{
  "hidden_size": 128,
  "experts_per_token": 6,
  "d_expert": 32,
  "d_shared_expert": 0,
  "balance_loss": 0.0106,
  "vocab_size": 10049,
  "optimizer": "soap_variant",
  "max_steps": 4741,
  "dataset": "wikipedia_en"
}
Below are experts of layer 4 (counted from 0) of a mixture-of-experts language model. Rows are named router (the router's row for the expert), gate (a neuron's input weights, with its number), up (a neuron's input weights, with its number), down (a neuron's output weights, with its number) and show model dimensions 0-127. Each number is 128 + 24 x the weight over its row's rms, rounded and kept within 0 to 255. Numbers have three digits each.
After each expert's rows: "mostly gets" lists some tokens that are sent to it at least half of the time; "comes before" lists some tokens at least twice as common just after its tokens as in all text. This comes from a sample of Wikipedia text that the model never trained on. Tokens count by the router's weight.

# expert 193
router:075134112101115121127110137139113143135116128151160110151098147131137097117125121174120114142154132145206120135155115135122163176096138130108153088111143152169156172120131142133118100130106090139115107120135127096183150125092131172106094133092123090111117125120140108134131156075116103122127105149132131163175132122143094129128117107151161106117175173104113099160147103136133105101149
gate0:116160110122103170117126132113115136132144095145111127149105159133131147105129133145116135153171074127172138136144104095124141113163128119138133116180132139139156133110098116130111125094092133135096096089170196110152117127089116136137106122121121122111098105150139112134164201114140147138147149130133130156170167148103174140163128172127152138149168155096136120119135105116161154092159
up0:160115112132126137101162099136108126127135099107154111124128075081134120108160159098111121159101134114098108126143150148136105124126130164134112178087120171136134137153178162178131139115127109090128156135090109126101160121107135129141147149147128147092187111145118140160101108165089157092143129171111162112110178141146118165133084128128106130126103137144103160159111109121138115154151
down0:108094132147101137149088133103147127123117119149129132155092130141159104099124124098097126085161179157141133106139121081139135157117121097103099149149124104148119099105105115126143081131109131139134114147094092111134107142129142156150120160162157120129073116170180123109124156138129111156132163159112091154147080113161119123158121149116168094105117097140102137132126129127194129166153
mostly gets: ":", "):", "(s", " Website", " including", " :"
comes before: ":", " ", " \"", "00", " The", " A"

# expert 113
router:108167149089112138129079090106126130167147097112107165158125157148127080125128127122124128147158136135125116109135111106157113153131159197122148111167145153069132160121149152178145141150108145118096084117124158111131125144103123158089129157079115125113172124127114116116119149095117119154116153094099098149132172111119111153137149147137146105132162162127121095123148152158147099101140
gate0:122133137151150166101139108128158141153190137151147141130122144163106094138089154108114154107078125117120123157155097130149090162129140179134161110159157081107112131119155160176142149191173143171128097128126153108169125151123117154094163137112153130125144112122125140165118110119121127129150141092144128125126129142138120168135152134176180133145117142160111106152135136110136144112097
up0:120136135151123107148116142141138147102173089139115141156116138096094143118135118177132101168167131132133086156106192163165150143156104131126137115075128107134131134148131107111135151112119166174140116125129141142129149174123143149100137125116157135110152082120093095116133147120177121144093075137111129127133162085122121120106133100167071129080097112100145109135167124139118146110135
down0:133138132142154057157178142162126142148131133110145127153111089130132122141124155155120099157117099133134131143086132105192094133154075166115111120121119110139112123104146132129103174136128128147130132110116098123165115103100151149149128168106099147115176120120090111056143107182120145109144121138153134116172119132180117117162170119135135099105113110106126121118143114128146101109144
mostly gets: " French", " Italian", " German", "ver", " Japanese", " Greek"
comes before: ",", "\n", " (", "ian", "a", "'s"

# expert 122
router:107137107086111090153113132119115144118125110155155116148113118138135097133150088161123134132159142122176109158156109141139164158101129157131138101107150159158152161130144151135127111149120089125085093144132134121210154119101124144142095143093118091136117127104135121148166158107111117117139100143115138162152135123129107122133108142146149076114185182113109110165140114141156087097166
gate0:120087116077128136119086121110097114133170122165133129168145134119092147136143113147116183092153146146166189113155155125131132125094121133130132092148140135149147149099144115156129169114166105091125137120125114147151171149146102125159119130122161058094143147147158124128135095123110141140111105132094128112126182149131091119126122094144122143142113143136083142151179127126148094155145
up0:144124177093110149140143163146119149111141153153124167105089129116140097140123151102110125155160109121115086129160115111104128117141148143111099127139114089106159110117121122084142187116157153079134133130134134146154105089130146113146145131140152113131175115154087115104089141058153135138123169122084109141104146086100118161152174130117093093156122106147133145108159146114130128142109
down0:135117145114171105117102130118139126088099123144103168144145166111128141157136142118164161088142164102137128117120121130155100143099120116133110135103121129100149149122159144110144172152186105170113126124164127101106106182090129069138144109124110126194108132160140140146150116151095115153105110102119132137115120134148160087095115066107097135119136172129109122141115160149146096115118
mostly gets: ":", " www", "=", " :", " Species", "):"
comes before: " ", ":", " the", " List", " Born", " \""

# expert 149
router:089114182116125094127116133114100124106148143111155129144115145109174135128154124101139143175150127160179175117145130139141138113137131153115184134128129099098131121108116168106142138132118154128127111155134132164164109084084119135137094110120135131178146151142140130092122151081100136137086117072122120143161120127168103177150120145130130106138137161106136166089129101140107099118175
gate0:135161180079139087119110116146082103154126125149153106136127124149110099139119089129125111132155185142155145125116094144150126152159149136161125144151142101126134166116155172144107089139094156096114147113124148137106127149058112117157119115117166142153147115137135178145121125108134118133120119117137104137141141147106173138150131136118115133174106140119131075096135070141120111169082
up0:121150124135129114100116155125068110114124096177121089123086114138093102108139080129148128113146100153116131131113100172155136142144118092117137118103098157142137122134133168097177107121135154112087125141124138126154128121111089143159206145146107102132103109119137139154082080123153128161120100139154097179113166118134119086100086124110106123165109134121120102112120126128148129147140
down0:124152094122135097114127149109137093146146149102127107148098124148130135135115101089111125159097168140137169090093112114139146150114128161110106187143153134105163151156121120125161123161103128114137098110072154172170115134096069170145083106144143134144124098146099163096133151119151130077135106141115107162106117138110142148147139117122106194123124128119120102133169147122138134118124
mostly gets: "|", " |\n", "″N", "|---|---|---|---|---|---|\n", "|---|---|---|---", "|---|---|\n"
comes before: "|", " ", "-", "|---|---|---|---|---|---|\n", "|---|---|---|---|---|\n", " Total"

# expert 67
router:097129121089080099122107119131121157129139104104104135157147138116139061151136091150094139170145135139150140157134116149118115156115153155142192134177161130126126126076143166124152111173122101121128109111081126108175092155099125152122136134115131114188144152129118143135147109138123118122102129132091151129121157092117137122115168104123186113148117132107112106101130092141159117117157
gate0:126075153148149135163116133140142139157102131076155121117132174173137139151153104109129110115124124129102178144169123109120128076135132170112108121086118122092092097140135102159103136117098129129139149116108158110143142118137106123104147138123113149133130114155107115097167177135160138091147082135161131092133158141085155119152135125176147159165114174117112124139150083148110113130096
up0:148162147085088120139102099144115143088112135107178128090106126126106138128166105144092124146101165180126124128088106144113136113129118126142165106117148116139075139122097127132110160101135133131132137130114108156158128173180131132092128147121148096208146080110121133135125107120126083117097140111151124141113072116147121123124114119144101123099135128140171085140102174115151127137120
down0:105127167124154142118142047168085114147092098137142166115111135092143104116173118086146154080157123103107109141183106145117144124145168142096128107109082115096158104116146145116128124142117094161100139145147126123128134130125121093127122102124137114150110116099138075116158144077116114115137131103158157115113132113150151167129160109170117156151146144109137124101146127133154094125123
mostly gets: "60", "39", "52", "35", "70", "46"
comes before: " |", ".", " |\n", ",", "°", "%"

# expert 45
router:140128147084101135124064125144115162102145094136107166184141129143103131122172119140119140162159103148122157131137105147129124118108119153124164102169132116105105122112139172172113159149130151099093110136117147134132118127131105136099104145079108123147148101122144171114128151118124090124084148123133120188135122119123130191109178117072145122138137143119148103086130151161153120113141
gate0:149121139116094108113106137140142125133135114131129164144079107167102098143121139145111179162140122106154147129133131084112159113138168152136130089164142130158124127134187140142103170118175152113103173146162185146139139123143118165106142138141087113128145142118110164168189105146132136143080144160123116157113171138158144148110170121097124149111136149126133122145147157128139141139165
up0:149124099115137132120135155123147147161119109140180145118114148103143114148187127137131139147139134135091147165099121132127169159115147113139128158108127146129135130132156140159155153178179141134096156094099094098126138127099144165085109095100101099155078122111099111181134160135162119115127087126152123155090167121161116139117119115157107128156135124109170160086128106114137119110087
down0:165140114155105165142122139114109103155110185110133109135123138139115123154111139161132147121134161148103142087115146172127101181120082119112130182091141125117100126118124137130111092122139146167135124099130114146139133153129119104095107093169156175125123117125135079132099099090127146122107149040154152145158119123144096134118140134099144132110144150128117125141089115111149189123105
mostly gets: "burg", "berg", "stein", "heim", "mann", "itz"
comes before: ",", " |", " (", "\n", "'s", ";"

# expert 82
router:100127131088097112094120140127111138131143097126105131147136127131146082118135106147093129198150132161146140143130109161119125159110115130133174121176179148131117124079139175128130109174122082138128112136076123135166101149092125145133145131123140107180142157158128141142148110098133119151099123132085161123124155087119129128072164131126177110139132155107107107137133085143144118111135
gate0:115119173127093111114157114104106099126088131123117091156101157115114088128053122128114116147144100132095142129121121137094131148128099134143131112161174175127104124078123117127134102095107154153116135150132153129090115130164152139116126136119154141117132176126076185171141105119139184150131121082112149101167161086112134129119119130124123135111125135153135170148142119128141086151115
up0:121100122130145158148130132111157106130113153146125124090119152135089140108072093123126141126124105100091147127107131125172119127115123123144087125147143118156127124135100080167147135153131117152137110117165112146079106109160181091113139116108163135159117112120090180074115122104138130175128113106121141171176161116137167082148107150119104129124112104136128144166106175136145114168134
down0:064176114093125114166132127131146125117109135115085141129160131108131129096165123152089097115137143120123092163144174146112122149116114117121095114155121153134178131134128098116152151159138102045154126122148129131112143083153086119120066096139127108118114138166115103121165107153146092112126117150158159158141146162128116145138146115131143136129159087123137090123116153131153115141122
mostly gets: "39", "46", "47", "66", "35", "37"
comes before: ".", " |", ",", "%", "th", "–"

# expert 188
router:084132122115088076112116140164113142146144094121099128148144146103103076122175106158102131172154138156140136136129132164141126145107090137161169125175148155131170122101132176132116109175118123137141117126061101111153103136111102159129156124126133129136170158166134145127164127121125135125129130116101147123135117107130136163081156138121146097128121146110096077098143128157148124098160
gate0:151194152118161128109139149103168140133139103158141161088118139122122118098140125137146133114083138114133118125140087155131144146155119128113101084157115133127133151169147132110151128169137161157138167121122155150099124126160127103193088112134110129113122107085139113163131139073174128167120115139164158127169119149105163136145132150152154157153132126132160149135145125127147168083161
up0:107138127189150139109126150138145108151137119114128204125094133097110110115093168176116163116132149117124087103103070121166141115141158096126152109137129115151161148122128162156135126117149102161156140119082162102102152123145120161125136159139129106130107151113161156130094161150138162139111137143123133143114112106065108137148150136131104115159155144149127143116133165113175154122155
down0:142092084124114120166099148099093087187082165095097128151124095126099077119182127160099159121143114105112181153117159111098116141096125159136110101138114171162095108128099145145135149124136139130119136158141117177159112130123123097129141089171124122118131135156108128142112121100124167109118153150086134143128125134141156109163141118133108135173123132144117115161110118102149148142121
mostly gets: "79", "69", "76", "66", "99", "77"
comes before: ".", " |", "%", " |\n", ";", "–"

# expert 10
router:118098178092111112133146109137124125119156098159127140182119091110146151147151107177095125120141126113121078117128129149118139142132132188164154111141148101091127103105098137091129109160184134118116154144130111166137084137109115124133133117098145089124175130142111141149184148120134087128126150145148173163116165139141122146120109146137131150115122116114131128093127154188121096093145
gate0:154143149144122123137138165125138151101125147181147157161183147126140117113145133137119179152182159113146154118113143084128106141125141149145166110133120120105090109117163136112138138126171158122136182119137159110149129144124155125105116125147162167124150094150119189161122112142162166170141114118170148161108137133131122157132111092142148071122156149150121164165147152152120119127113
up0:133145145087160108126133132124100144109159172139175117169123121143199150118074118151100137113122121154153126125114111131114084160122104155100088117142137127116139141116151134114126154132125106103168164076129107113148110131134119098103117110143136178127125115119137127161131080141135119100127122132115154130136092122116104162091121121109136167125116169154114169111097077172163115143077
down0:128122115095143116090145095125147109104156154113110162152130139131134108145069098129094118150155137112136114121122148144119188090127118132134134160136124098132104132128093132145095150099169123128165152152144140157117165104089117123106124154144136132184146137152107086089154084153112140157130165094177155129104143133095127130139078140163152106114133132111132136110157100141093081119161
mostly gets: "ov", "el", " Mark", "ova", " died", "av"
comes before: " ", " (", "ian", "el", "ov", "ia"

# expert 79
router:092103193127104091117106137120095129112141143103168136128106138103165131116167132088119137171127128156182170127142131142142121114124125154131182135122143111092142117105141157117138157117104152104134118146139133146158110105084117143137101111126132137174159148133116123094128154076089113133090128079115128158162130113150114180141117134118133112131139171124149165092140093139120108130180
gate0:134130130161131135102118175130124132172153087134206120120159107103153101094145079158121133124083135153181123098174115132130148122134104174109166157107140132128155148092111144162099184137150140139126121125130147104129122105110148083084106155162134143128110142145119093096141109149118126124129115158103173160133118111145120148130143151100142117163125141095116155134110099140105139132147
up0:141099102116115176111093106132127110118166091058131096150163097104147088084152098149146131094118121113143120154156135114115152105130133141123133148100162123086145118139126145155135130126165156151126122136139118121101162160155149118102116115129112134131123089148092111069110104110071106102075098128155108137113151169108131174136112139144109139109127097114115149095143136105165132117143
down0:115116111135099101100131116151143156145136153112119109147089119125143142127096152128103141115165136152156189128090090087114168115116147144129100096084084135120107115141077138136125151187115141119130145160151128090116144157128133148145125106164095138179149163150131083089106109109137109108140107111103106101151093149126138134184140135123131117172127139140138147099146086111095132153137
mostly gets: "|", " |\n", "|---|---|---|---", "″N", "|---|---|\n", "|---|---|---|---|---|---|---|---|\n"
comes before: "|", " ", " \"", " Total", "|---|---|---|---|---|---|\n", "|---|---|---|---|---|\n"

# expert 92
router:079119152094140126150115175122127131131161160158116126134164107142149118127118148130107113116157131130134102118157112198124128143131147130148176122141132144119136147098167122136128139151158144113100128144109115086139125109121138157102100136162129147156176112152119139114170130154114164155131144125102110113134095098125119145059122119142154150134095167089112061073141091147168112124148
gate0:135111174093149126090111107129112156120138164133125102190149116114139109149142154143115157113131128118139171115126163120152103141141109121150126112120112128199149137103120088141130121158145117153138141161088129094134092093161110149143095168154145139161137126125136144128148101185165154156114129124142140178150110147130107143132091158137133136146062102125147089114105106078125121111118
up0:131160117102148147132117132128145103139123152126097147139095127130145098111120126080168144102127141157126121091162157122093111111143151122148102117111127094203171148103106160132147129127147149162132147120153128143187079143103108158162150111116116087133134139168161095103112107137088162149142150113144115129123113128124098145099099159143078130103078131162149111161123150097124126124099
down0:161132144165127158117159164088107170139121126136098128097145137115122118112120114100134112102133146102124152141142103151110132205097119124148099133093132155141134135160133099104093134117142145139131121082111098126074179148157115079099119108106131133128118131126132128122142135144153148105071138180155122104105090107128119168168111119133133145151086163114090091133101135089149140151145
mostly gets: " which", " it", " who", " this", " they", " where"
comes before: " was", " is", " he", " had", " be", " are"